python train.py --experts_per_token=1 --hidden_act="geglu" --moe_layers=[0, 1, 2, 3, 4, 5, 6, 7, 8, 9, 10, 11, 12, 13] --balance_bias=true --norm="layernorm"
Below are experts of layer 6 (counted from 0) of a mixture-of-experts language model. Rows are named gate (a neuron's input weights, with its number), up (a neuron's input weights, with its number) and show model dimensions 0-191. Each number is 128 + 24 x the weight over its row's rms, rounded and kept within 0 to 255. Numbers have three digits each.
Before each expert's rows: "comes after" lists some tokens at least twice as common just before its tokens as in all text; "mostly gets" lists some tokens that are sent to it at least half of the time. This comes from a sample of Wikipedia text that the model never trained on. Tokens count by the router's weight.

# expert 0
comes after: " of", " the", " in", "'", " to", " for"
mostly gets: "The", " The", " the", "=", " new", " Mr"
gate0:178100136131136154124151109148117144113147130108125126129115110181108135121144176141099103133160157126175111150147125107059152166087158146091136126104126137193146116156141112117127109116150135123143096131116124102133135106157128121127158141076117131138130124139089111148143102105121148171151126118156139141140136125085158136142115136142114122148131092079158106136115101129137162112139068120151139134148099109102120118128110190115102122146134105157114097093112153172142117116113092132100148127147128147143126111185134161113107093150161115120088063155158130178126114114097138167
up0:122111090144213101089156113127161154102152158129140123109104141150104130137148146101151081135119107103114126135172166127101132109110148120150141111114166123124104136125142114116144133122132101149126085143125122086088140110113152121167163164131112082125111156173114100123141166129124104138169114104157157127147140098161150106139089107139141131115136111134142138092151093128159150134148119116146161163139118086126104092129089147101059095157112136127127131141113152144098133129106138122078137131115189119120134117145086191116130127141165146092111092145134151123151133126117123170
gate1:158171131097092155148118112115105142149183132117127113150098103131105131125178127118133149127114143089094151165149146105121117163138128127076087073159133092162108097136123154156115133118131168131154156164131116141136138157122091170191105151137110136141149145161103111178134103124130135107162100088148084141122084139121090125154143164118131110136123114130083155102086112155106148154102096116100128086142102142114147136115122129142196143118165117124117099121114128099142121143140105140154137114123162149120140094141133137123156114124119151165141069101112123130122165116157142132
up1:084133105171145144149124152126071108134142134126139157145155161108134128133165131168110127171107088090132100160115087118095131145091108155121119112116141170128146150091139115110111118124098129110129089143105108134149135105160147134136115107142132144090123149081097139111129135122113114123136147136175114174119113169112174159126129144155137119119162155115133155119102136105118135105081149141115110139115149175127139093085103170147138141118099137121156133124137124137162132104115113125160120128086110153143155100145112130086096194144063141129128091079147140179144114109142172154
gate2:134135178149123094124144133185113136140133157144134113137163135110125123141073117068105139165137154078140149124133076076105138170122125091150175155097128153123139119106151192133125131136157109136133127146100105116174110127094123082123165119142131153183165114091144131155150110097132154103121166129153156141131145138117087156134159113130113108117166048079131113143116144133156144139147129132137136120112153085110108159096132143141150077138122124123157109114142121117141113120123105111106119099130081125134133108158117126133119107142141108139107134119102128127114154124121066122
up2:088126142099111118137133152117144128094085142144154151174112158133128085122124093092112132159106138123115096073128129137121146117112125094115148136120122124118136159157144131184155141175152136153129128078154106158145146133128129152156125088134125127091102122120100122109137140138150124067127116195150091138130129120110145104104118140100095132084090130108119142095181149165136096102121162138148146104099151100107122123183143127099170086129123133112119127152114150134127139085109167127184177142110132094139133145146128189142122095119147088133111127185120121144130125119119125122
gate3:137108125166127082139128130108075109086131154174116089088124160131162129147157109108125149104112132147119141121133114124132098130141123115123099120127137094103133141140118139090109094137117116122115093133139155122137175127117142130115121156121157143144128138105130108120169134174139153140146135123155131094139165103150143143185105151117185127146117065165155123126126170132123157124167105127108090126169112162139124121120066106166151100130130126124153163124158128138111108131111141111088172142157166113092107123147107129102081137116178118096101086146159131111094103122105110191
up3:081120193130089145116144133121075144108143131166130094124152136116165136135148107132132108138116133103078173097137128185126099117120138139131115170158103144103121136118144148133113129140093114111150132121109127112130119138133130143123138138108133097117100123119094171113129188163140153127159148123165127135098102118111127130198128109143114144078124107130153127158123154147105117104135129126064135103115079162111085134139118144110148135123074075117137150116140089159122127150143147151138161150163074086117109144143129117138123133108162103118099093120169142135116110092158147176
gate4:123129100170168119104137125137084174131123121139153131101108097108123127156104135127092154134122155133133117127115135126078128164106118115110135110126140130108157101147144131178145098122160138136113143127147155179142157129109114113088153166141138121152122119172148150112130150114139143147121155104102134113150097149091112118129118148116101177147131152124086078102091133126099106152138135109175142155163136150097122132112152155148164122145150138112110120166061129118124099167150166123155116147174111179172157122132130157133133051067090127118122140134141137130172144121104114106
up4:122086142136144162112136129099123126120134118127142173117092126130105131148136137156123135120161132146091104169149148134125140103139117109113125123052136161139090110157141155067111123133168085121092102102127111081124113106167095108170165113132129109134121160084120137161099125106117127131139150173125152095111152121135167135115114121167148098103098110101139190120188129089179122139108121145090110127122134093139091124166136081159166095120139085122137157093159132131110146127099124123114143113125147132144101158107143113118109141172141155153121132118118110144131096115169144113
gate5:119159126133127208122149095192129118138115156157156114144087138152134123109127158103112129090174138132131134065120137116143140134147165101174135144133153123110154106092132134115141121116078138101132133163113077065160117179083116098121108170138105151095163164175100109161120150146119125101147135134128100091133117117138136153123125146127158103163092123151142125093107111109159118100133128134154160150126121063158126131119164163127101161121170101116141154155128137100133116144106129128122135128127087145131157113120082111141125139124161115127098115117130140127122143123112100148
up5:166127079153093123139111181096135182128157104150149109125144116150096116097149087141167165090142115111118114135136110117150137087131116121111089150140111119124117137121126144156167141126087133158130124090119116134121128131163097159088164097102099124115132126097163087089176142147131148097106158136130167141110140153155095184149126147143085157141138181113122140122118118114091080101159156107103089153155146128104150126129073142098127122111114085161120128113138101093143130150149126154143130103152126121110109126132179160134108144111102119124153126110096102158108153147145120119
gate6:128108130119154148128117102100145126152198127157129094085149128199142139130120159104122128133144147118151120163119126105120128085110144120145161109132088144107120087098166151127106137140128167126156116138115075158151182128136123132105106119154130148109125131111121101147104138161130136139158088123140156184118123147136160145096149156132148146126163159139125125157079116090110122140131147145117164199136176130110149110127112168121120110174104108122143112094103082147150109127146130103173120122115084107145115124135155116102145111119102161123147121078063139104130138129131111139
up6:137116154129201122109103170145111133148158136147124133130137121153100149100115123102121128098138095126138155134134154127167142129075164118121167124151111201144142126084141177097114151114135109127098125088130112132128141146137093133142121092138075108128126114150143148123088137092085127108116069136158146085188127149163114077052110114160144166152129148127125132127118147119128105147131168161124160148141100130112148127169111101132147137135097133070101132113134114157113129119151133119141141119110069125145151118098146111109127137151145169130130102147099113138121125131140125125
gate7:139116153097115126127168107100152168128143111136163106119108142084175097145119147158128095124159112168131111119123175142155115095125153111130147135142114142149111095111125135176112125134096144132124111095128143129157161154154110125085134131144093147123162168125135139118140123155141168168120118140152085121124110099130135092150119180149117141142066126108110108130144120137152099125139116126104191156159082134170116126150140082113172137115161121128110157106090112115146106163157113125138149140166137079152091126162129147110062128131087131132089104162112126155133124165109108136
up7:157113089127151199130117115094162177155143128094145132115152113165118107140108131132130117103180095122160128158108153128113154127120170108067109139118124115178130102140154106135132154137138138150127100091121163099142136146113126098109137084093115107094110127119174094142160135124101144136091101126130112111126173107155141132092147129151079161114106151130132154114124137146163121143137107110132149157110140106136175107133111141120111137169159115158133113165108164102120130109126121133144105131102171118168127156143096167099120154133098100163110125143056092130154122115115095126
gate8:102114177105111112095091165147128126101138119188132130120137139146140165123139123134127160113108134129104123089113134132133139148093158117156150188160113149144181100120111126096075098129141106141128146121116109169168118137137107120161126103124099153145101134175110156124112156144140150122116100089106118120165129171115101102102142101124110163155128117170129138163149095097121099142090105163147129105163143115112160121159172118145167128152103140067134128133132111121098109152180123084130150174122082122138126116094106097156146132116144147121145147126144143126139156169105126096
up8:146104110151122153126116110166136141089115114143094111125130126160129084145120103154119126111112166128104108110129097114149193142120093101160158150097139141135169146173152077081132130171117095120104119115112107125113109135147131124100158117134111149093129143057138162102150101102124119116131158139159139127116138179165091158137161126119077144118112195118176154152131134120099125130128122107152095073128135134108173146137094154161138113132143125109134130099128147138144147106141095160095125126092107142109118170109088133115125169182112111118120131134125157144129127142141096128
gate9:114072126144135091148143150190112097142129099148142147121096108122135115121155147109128147218119164111102133137138150139160120137156127109148144115121116175111152112114117094140149160146146142134106141148081176163167117131147117138102092155128106135113085110150115161090106100140141138158134102124136136134149131119125155121154137102115148059144117159150131126203128103138093089119105108084133137152150134131112135121115131111142133143161119126073159104118123093166126115145144135142163125153145111142147151124136119089088138147102136137141090143128088131072144154121106145135
up9:100136136101115178114152115179100116096112122143123143140121101108121134105125101134141124140107163114104123159126150089075116125167140120137125082140066123130131125106104130136145114151127157097151131135127154113155156147119098125106091148088159138140136133165138148191120119100141158139148178060124116103141101093129145143147173145081123094123157106103159099145090107167133123095128137131155118106115161128105138156159129150136114094117155131138108130099116107137175125159120133136167153149191148137124086125133180100133131104122166110125117094150139138098151129116111165156
gate10:164094111089103156137155141103133142155103146106101127135105105139109100155119100141141143144104115145093126162164147157127157156107148099109104156089095146099121104112156098165092095158167121154115100145163108157160103167112144152101127120126104107110159102162093163151105150139093103127106153120114159115102140100129107140096151121098090097100122150152132143116148158137151110167161143104084093156122158131097097094091134107152132142141159119142110108142095143104144149108156077155140098148127149131099109144126115153157156155105137098099151114105123090116109155160124149108
up10:095168145158160112115101100150128130100157103157149136119151154118149152094143153110104123112154131125154128088093118102119099092145106154145155101170154098150135153152096147100168151099083125094136154103099149097103158102149114099155135138152158149146096153091166092104153118118168153158122093145137098133156115158129160131158100140153156154159127111101123109148118105130105148091093107157169162102144098114161146166167106147098135111093108133112151140130159113144117109136107162101136161104126099111142141114137141104099102107157115149153108141138130168148159099105122113142

# expert 2
comes after: "\n", " |", "-", "==", "|", ":"
mostly gets: "==", " Votes", " Coordinates", " Apps", " Website", " Date"
gate0:218152117122116119126161087096153117127176086136112122121116118113117154164127122150150084111124142145137111103112145148129138100134121116124166149140111105121120124124126132124138141136131132117091129124098166091086131208128132111161158094121153096130100131146165135133119131141147125182137156145113140125099154103106087127157123151140146124080157148121127138143145146136155174123143098129122118120126104158136152101103128140149103116087134143165143178142123126135081124120079090166134119175119114131081125101135127136133130154138156109081088121089151114123151133145073103166
up0:106139128116124108095167133133108133149151101113097141111133125096100168128104125145173146123122136133182134109124127144153132123157138132124142119128109122140082141110094124140132143129147121140169160125082172134141131098097119145147066135098138092127138098117137084118113113134144115089216124100119152091100131097107098100128129133104173090146127140148135163111144117135168122109161146085173139133124151134125144098185143182137120100131149120128103143131121082126123145153140150109126113125149122130093119085078149128105136109107173163101114178101167145113161129154095129126
gate1:154169174117098149135151108112126161101172144109090122143111137138140117154144167165148130162114129144129176117103135145133122125130126107094067115164141146134128077140090137150158162108156160144137127106137119079131128104120126091165110153091131138125162125134112146131095147102139102115113158107166127114115107127133104120183110160169213092141115132140110146146149118127101132142134158096118121130141167147098199151131117131129116084099156135155143111109103117122135101150130098125088111112139180127110122113134136168146125144096112148121155133118094118099127150115099089153
up1:146123135125104134172128141139109116133169135154164135169126135127143158069135141088109116146086133139117141116142148123103148115111127108146117135171078104122138128135121126150119110121146132111124090139097154112157088154156075128133119207121144138112089122119128190144127178131117103128094148135120106117120108155117147116146103118103102145128142114157163043095139120127127124130107089125121113145153122136139094146103135107106157128128092134131106135136148109145124129139112117163166125095110117168139150155140163078114131149151137098103102087115171116112115129111140202184
gate2:137160142157120098141134124126140143161108171142098096094120103101121121138112135090134126152124159182120136125064127146131153125176140134180101113119082128127147097121132150094142093132127152114150122143173121088154123144120110118091202140165074155112108127174137158112153108150082142129096145110138118116127130175103131177150153117149126107122112154108137120115148149167110113145127147114162135149155104157111120115082116108089124103116168153108131158144102100109127098153133133140133149096128095173109107161108138114099082147146149100174155119132141115098125130127144125123
up2:105120121120114177079155133134085107099165131141134123160110170116117091134149080123173111099108095115116105137163138123150088107128077114173117142092120129135105132105137110163156141165102131150137111153124104126120163152120166147156100062146126116114117124121114110130197116141164160110092142198087108109113119138169160138128144147098136130081167121128125168142130135145111147117115146166096132121105156150143149128124110142138119138098118104119093117140127170103129151140130178117145119112111138131143118142111128161148098146109112150125113139132112144117158134167118088071
gate3:141119101209130137145125145125108113119099105166096120090100115130162114130087133126157129105105119146149128147109122084141135140153094094152132152141143135129106142107096129141101153147118100128131143132145131124148135175091125127147113100126124134075147147138157126135149127148090151139080131099128100074099146121111111143114139105117143167081130132123150098149156157115141150106164192158121131114116155120121144115120139150154104113115158131137138161146153126140117132117085131167086133159155152153111139170094189110134124160128157100109125113154093130088096064119075094127
up3:139096109134116137125124107126140121056082143147105128102131114123118117114173105151168126137091163155130125136140139129159122121123141126111128151134119149110144149149114111094076099147135141162133131111158181157131134108108158112157127079130160140143108107145090124103162153140112143105083128181161070097084092155141124153100115162118116118093129104147138158121149136123126072118188114127151119122150189109136110137138121156108074119132104149140175156185145132097115124139166159068124136115118122127110147100087142136136117130136139122097113089115137132115144136135123107125
gate4:083071104170159099105141118117104161144131143167167143113136110090129116157135136127112112116137145148116115129102123119128104165122107102135168117142123142183094125104132136117135129182136124112124153132135098139162115138144096124153132136107127114123154145103104142149094122089141100148142148121070114120100100125081147116135151129096118170110090107110124137148134124168171108155150152146105134149160135160144121145134090084164151109164121141093101115067103124086146125123144150127125164148139121161158163080138110177093110178156125141144142112125153095098122130092095125151
up4:077115138159163124126104142156123163161157163136155124147111110115118100151099104126108110150120140129099124150151131097159153163147088095122141152149181123152117119133100116093126143155101135115115114132116093085152086150151127128168120135144132082168140144108110138133111095127107123137134127135078168127139161153144152145072138107124126105134100125097146134106091121109147129160123093169135094142151133095165188115143105085138131096096098127109118115130116185125138135150130119115103145109115128167151127117104120111138106207119102142140170164154105139092166129119150152112
gate5:123161165135100162101128094122126131105153046124158135130133147114150069131146126096126143104164102108106123170132156085109129151103140118142121129076149133115130117130161114177117136170096122145160177118106108089143134133144152122108096131162131130105144138167077142111108115155106114107141124114149154157168151118098089121147145105119101104124125136139109112130144098119199159143160118100121139178149132127104127108110087117103141123109172146127149137131105101213109123099156094145097135134146131138138118135144168106112117123105162134164141125134130159132141121130125116138
up5:078099130114115150142140142159119074132098150133149111101128153120165117149107125101122160106150125141122138129124130092124114145098106156159104138106085079100151156096139112123165100111097111150128136142138107126102110135169111133124120163155085148080098138132142143134132112140066132135096132164131158173136131162113070114134143141111155156160169139158094118157122093142120086136127134139129137120149146090094160147108123163144142145152149091155137095118152115141114138114117126156127119184130101130113143149119145081131152119079100164145119104186131123128079138118140144074
gate6:165138150144135108193142092142087097178153131104162105110092134079094142126128122145133098126134104094127103179109086145131113174167120113131136158094090142178127129126108177089101152132135120120124150131101130147130118143130104154144121147117110135104164156160119139127123151103122134153100106113076117128139146104084106131145122076095150152098086118104169109117115160132143087105151109144111156138141158146147127172135108109146110169115154124143127113117129156134128124154117138075118121151103120109160142117133161122116135095139090095142139108108175126105176166143137109132
up6:076159183120150143119161126134164101118133114110134107154137143141153144144085120139156127092126111105106138125112152113113138132108100091088106117124112149172095127114114150115145133148127123122158180075172118083133116124167174141138144097134123109118161083094122086191104110101126135092126099125162168112179163135080135095108116147144130135150135082127142139153148106132150124154103116147128160124151126138151112108140157103096136080114076162147155105106109101145118159132173137141097103133097149139155104103137105164112097137137117118120142116151113126125117121095126156128
gate7:090119154170141089099137173135197136125115147142111112112100112149103131178153126152129136100132143136162119130092137137139154161128154098101116139131163159125119104112108153116089122125131102115122127116126125144149146098126137155077141147118137117129120164118147148134161141113083162145128120071119131116138134089123107108104143134116174149121106145122163162150140137101126124137124162153114120102178119132186096091144183143123133121144150192088106091088127154133102114105162093151111177166110097135140119104148137162126120133109114187142130140124111118081147107103117148109
up7:114089141103156077095153147135143181114105132095123101116149095117125171147148150080148162118168144106131097119137129119115110100109136143123092107089151163168113128148183174105161149093166126084151102110097141120100113158096117116122138162128120161096157157098129153148103091137141150074143089078139126114120136158151120098157102126136147120164107090111122123153152145112129119140126098140154108127152136159123106123127118143125105166121137115119134100142167137136111120125123143132124105117106165154120152141086098149087136135167106119141185131076138167133122126115153150116
gate8:110082197138126117161117158108160132133154111132130101115135091144089154162140135137111124119115129133137153127131108110125156128121114120137135154164080173143123117087158145123122143135151137133106165100140134150123128126146169145164137062122090149095114118121124161143151137130120080076127098103149180147155115138118141147129144138136117131075133148087176095110107095133087146136118158118173111141138109096158101133119161105101129106134133166130118132141110140108128120152140141157164151070089129143139108107118125117171119125116122138132137164102125129060093120132109102190
up8:152151107115077160132084109143130149136145085123108099135134087138107132107125157115135122113125113132127111151138089131126128153106124184089102134133135163135081150115152125133132099050107102099107175094116106152114127150121191114150119063131121142132153097121121190161141153115073114117098119119128121103140078192155128105131111137125124115152108159085132119132112134156158136163107156136136106111145158150164099147146142147114139147150124141105138124163111106145135124104158095146144164135162125153098129141113123172142157133095123134111119156138126144110108142128099123168
gate9:185106139126123117077088086161123138171115126133110138132085080130111139115107153155132077140164134098120112141134130139152132143158100153117102138126157169100093138070130123126109106090176147104129157176144136159131104141139167104127130157080122129152103122106078166122119121157105109120175087120145168092153132131146098115145115097119156128120119142137156089139124156120109134107113104129149156072133095105163130135132145102150133134110185145099106127106123123104142127124133114132122117114141104189124160122151137102093155151132107107126119149155134152169133142174129142122
up9:084125170087110148130164071131085152105121175132120112135158108165174150113077123139102135138151143099121160147156142108085124141119109144121118100111163119133132127112144140152122145094175123143140126137146143144179145137104112117142116118177130163142114145119105136119105100106157133117160111094138101138110129115198123092139142130110114091126128197136117111128115154143149120128118105160137122129093113149129146127125154092126135136118134111116109127091166122088152125144143080127148120121115103106182145152095082150155169176137106119120126113092093138086154135128087164116
gate10:172147124134123121094140145138137154151116067162110110115118123130090120100135161174135116102109137119105156154132156175161086109141101116098088135057180156092103121126136131102139124124150147118169153126162121119125119113156135152148163144097127118166111155144116162106149148114109098120161144152134162110121132122104086120137073143149110104110136100146180102108137139124152142094161125114115124173087158121170094113129117119128135141101162088128129142104097157145112105145167124158134157104125132115127160093122133169099150111147144090092136162115153129152122137167101137129
up10:150120121124119080100150104151144140176118122112119134105130109145126112150130125122134077160151173152158175120106149135097115139139119120138135148145110077150128132092167106105124126133184159097129052109126148092147143099146120127121145085133157152111089149115118119088147156159129128133153143106106115130082132131108155132137080134142086149136177107143149113128169130145124132123101103104111136146115139102141100145101139154126148082158101172164107099073118143123142134168141116159124099182101130096136122144121096147090153150149138116142103155143176100117128112125113162145

# expert 6
comes after: ".", ",", " was", " is", " and", " he"
mostly gets: " also", " have", " when", " they", " who", " but"
gate0:175117155130117112101132087112144132159128101173135131142125106158124113112138155104080122136128141116136157161133160137120146161098145122133101164134138142174109135170078134083139139150134135137111126110133111128133150149135140080132127089124172130183148135118126171136154129123113155119141180145125106188111160122058136123140100165131106115103113108114138139138135131169129108124125129094113130145150136158125170130172135129109150126109077137152128130085140090105182111111138093179130101112149091152127124116133125127145130098095112100121099111099092139159110138088122066152
up0:122082144131117133104122106138114091135135089086147106102154127104131172139140157155151116140179140119127118142093120119161082120144103145060162114131128082141133130172151106135120127104163081154137125109149128125133122114123122084093138112129152071149141074123113099172110086114151151151150122096137141140146143119158115154169125081132166164166170136138205130093137118119167138131132108102148119121129123148150123121130109084109150116132135155125166124127120135126116136103102147126139143108168150127145103128137110150064146115100130154137120124095145133167109109147127100087
gate1:137184112158085107122130135149189126133154137147149101163095124116129133127121099141095110123134144111117143116125144159171110165128187139108127124164115131128158081166136108141125135129160163109161148093111122118103102098108120150128113097124091161196118127129114112125083127141112140128128162138113093121098084120135099102141145124128135169143139128149146128162128137137111097110095117162113133110114106155108149104144127138111206143122165140120162117131125125126119119154135198159165172142096126120129103160150112124089157094139109164150143130091132100154122101114121071127
up1:131116130074159134125166137127101124171100148103127140134163159108144115134188136119118123145123084137125134171143098111080133120099093119105097127128117092181141149148110143129134108153164097139135098065101131173151150133132160124135109117117132171120119117114101127142132162137152101117121110087136183147159154114129182149138131075105134128086148104135108119138125145123118153125096098108119117142120149106130104122126113132178161141134139123118089135119143197167129125185061085121173113153108126161157157114101143134102137103121125151121139113126126126116123113146136152135
gate2:134139175113169132140104131128147152126116113098141106137130126114102152153090068070143129132104061138134124142141141102129131162170127084161095152116153141151189104108140120099101120141087140123132100131133080142122128130112136149117168096112080102103131139110120147122144171156144182119107149167149092147181154156138116145136140099114134113126154118135163114132163123121127136191113114155148135138146156109132119148085132132099114143138126118098191089130094136083118109128112155113127130151085139116140127129116093122151097126130166116126149154159109107143118163107133116097
up2:127093141071152136099114153122119160136100092142119175137148102122108127096042103183153095132133132193112126107127135109115105124126109103120143155096116109118098152152134114107082136144116130154096139108133146135158172134161143132120137132162157118113121123135124159154162110092103116102105140159127088141116105134128108118089159128151086122133145167148147116126088151127102086115148152126152150136136159137120150118162129098151158168142110127120144119074119128072155136166157164123171156102103132111128136167139138124152123090128125118109105152158129136139133093130137077134
gate3:118199137177110087161177102118150143167120091150109176106121148117097118133133116123095134118104141177138091147107137095110101158064131106093156150161114115098151121116148138122139109141103130109167133109140116125116135102118146122111123161143172106131120124139118134128115121152116135153105145138122148111093147122166144137181118130129104146131151102134127128118127153101092143117182124093104134094106098172142109125127114106142108115136132122128157165115121147101132133134102070141136161160137129103094113117122160151066126154144136133136140117166175139120087084111084101174
up3:091163160120115117127123143124081139126100110124148139135140122076111121108117104128106123106099115124076143139213134165133115114127093122146130141143123119114169115106161143100153156117112156138146136098150079127120171131139141143124156150097140072106111101080091128104114158124143105156159167108157133116117177141127124159157098142119175125111138160125154137153154147081097149150145116106115145145127115194123081156177097125116117111124062091134163118118120154121171134121111121134113153129149100110134154110115144124120133106147148077140099128118148147129110105119121143142
gate4:117117121139178129134121072131100127142144090159143076116160170136120102157107147159104135124091113149107124136126097120122167160137151116133135139138132104093123140098118113110097077154176140161120133103098145091165146130115101085118167135131138112135116129063102087095130128138155134097119152115120111131125124149150128155135159098122096108118109136128149084131165132152126131134165144077126128149107148134152166160099104169131151114140094127155170112142092119116160109149124125140134077148115141143172164145135144159093130148180145144100135109177142077122115161132106117112
up4:109081152115139110124153097155118153146125170110130112168092156095093114120077113108110103172167090161106146180078108088091103101146159129125086134087116133167115131137103135123123147117147122112136130135124128113147149134127073158120129112105149093126111132114118116159137126141143160095119152159092207161162122147109103155113143159186144157123126145141163159079139064131129151162153107162107115145166152102158145106137170120095105128142148127127123102103118109140142129128118109127114137142106118130128104151160125121121102103152120132140100139168133144117115125109139132130
gate5:102119127150136188117111121150122110160179122123112089120120125081178107111144120134135091139153101131143117126121132109104154142162151104180095148091152103121140110103151132134151116152101108089118116109092107147157137152119107078135067127158118154093149168165156167199101139160155144136125130146164103113141137158125127136132127111119100117151141118170088146102132100143116117155161081107113106175115119084123165171116130123128143129176177115112115117158111149121123127109144130165103120112169118158133124109141116091109142149098126134138127109099132091142149129103147122129
up5:141148134121111137152150174125106132096098092120146159140104124136059168093142109112095149137130118096128146140122118143127070127120120154052140113140081133127166158096156131133145139094140143135130135189114093147135134144172133138086104133109157087142154097115114128122144116116152113112150139111128113200101121103140148151148152123121112136110171128087162103149089127139104108113136142070129127105105150151137129099174121124112132138141106127177130092112153119100188128145131121130152106150109134162123082138114122121143098117094118121125131107156135100156117134175108155128
gate6:157130136137118109161148116088138189163125137180138122099149114147120118157126151120129130148103159141124112134119149145106180108142169115123159102123132128155111137112123166088109092137160131162104142145132131123108087177097083179139127123090102135092136102136137123110159107121113139145093122118119136131118136110177166127154149117102159126140130107150134133090112118154100124132121104097111133201140155154147141140091136141136133136110091076159151148116124129096156101093085168146135102155135129143114163095126144103099109079073090140124143112111137159148115166168134133116
up6:171141163123134142137139133148098167128167082102108139130129177136127136152120168167116123118096111126136135152147133124122138088107131120134175123144113131139118119091115109076133178098113116112119134118128147133137112102126153128138140114177117100108156125132130067166099117114168133084085135101163168105156128131088141083138148139147161101127094151117143142171131106179088090141122153149140134146121101144135171117116182136167160092139083111101138135145109109123136123117112140123115114156092151093131123121144074136111124131110136178125112146131108120124115184125140124187
gate7:137081135137126174095172149125152134170136145139128128178151137101131101118137106153115110112107075163131136131097131118106150111144157127139135108110137087130084113137159081187121122148119117121116139155088188148125148149153121120131107110145157131084139152151115092135119109122111162141083098105134155129101151137150111120102141157114139113142079136125124158109132125174112125105163084202145128155142149113093143105128137123133167118140136138109111196134098132105122126127154174162130127097165142122126101127137134108162128108083088156138141096101124129126156140132169105133
up7:113176112106114122118181145105149146114138141143120147101134173161132096138130154129160121107139121133133136160115159129089114119062140138067127146120142125118136132108101161125119151100130128101084162077126157061115129141106102111136132103137086139152125145135100135133171140112066114106135149144146135099110158141157121169130157143132086118119139150127119116107116119152109100132128120159117157133119165158132131123098126098177121111105152146183072115112159110131106135168129152134166124121110114110133121131112092136092151174134094105116162147164134181097136120126087119098
gate8:194123132127075163115094184165113122087166119127147149133119119166114166187143179112115089103129127138101102107106118139117184161101158128150125137123102159104138103155163139131132143133137140114107124125101144115125114143123120137161143092099131112092137113130157133116123162119159125122103130134160128150140157108126122093133132136161084140126136120151164126141189080190148105118112093147120160143089106098145134129097127145151094092161123108143103100091146140071117119151123161108107125113147116136102138133139143134115114140099107149128071158101129102098110113118118127124
up8:136110162127085169173144103112087126151106105155099150168127119182094112114131145165129132126110160088123102140170133090152148148130115128197134120156088111120123138153087103130099123111113102141090131156165124143111148130145188133146127111142110121137121073124101153143172109086113177138124150128114155143125102156123123138140151142129103126118130134139121104143088128147117134138107113128126083144117133129109127124159161107135197103084154127135167118074131133118127129122136095153114142164109135146111131134118104168111091133124085139121117111152192117151116121111176139152
gate9:144143093112194136119106101149147107158146133125137127115100094185133124115111120071131169148160105182157135149131102101111158138101096103134111117141110144086153123138145128138117122159138111137145114142097120173162113150120110064141124117119148128119122112144153121151143131129187128151160129137141134181141152175126127102127158104101133096123081107101140115145143144114114104145096097082105112133133152122164159130164145119138085140108158126166128109128127080091119138115161155142115112151180114142164116063130133136149111113098112121152120093128094126119149121119111150084
up9:096136139132114145098177104094186127094133110138124155167137088147084125149104141153104121149115161120139121127075115180101124141160121141123155105128103170197118124123094132128113160121152114115149114129166183102121122116121115137139134114158140115117106140131119124139112123162113128178158130096136108158152148061154140111157165140127113141090114139130162133108112135153113116113092082124152128097113129142103124101143158126132118147146129089119085116101131146159139122138170107145126143155126149121153078161117145121135169131121084122123154109104132142136103097167085175174
gate10:117175153113119132134156109086153130147139166120122123116098157104131093132081122159147118105133126115126123111078178160099146144133150117100115142157173114133068116113124153128177101123147179116155158142160129110146159191119121135098094155111122152150118151116167109133165129127077124121108151147163153118159136111155142113124174167143164133117114098161151111116142119148099189100107122125134141152140129121130143113117126179094118129132100126155087109111101136085163118139112113108103126081120123115183133134147121155128113116155146124130091077145139131134134119123105110166
up10:106122153148116128127123114097102117130117130089117109088130140101118117128155113111070116126160134088153104137130179091167115158119125131119132118129123079150180118118109139135125136136152154125128140122142097111133122134114125134103148141132120113136129109142109077120143122125129128102131142096115178118152102131177166125169095174140121215125169159121167130143108068145189155117152130134125118137118113128109118126142111120109097172123084096153140163104107095162121125102090111101144129103135175092182160101140125163126129155155141110178140133136141117133132104141080142137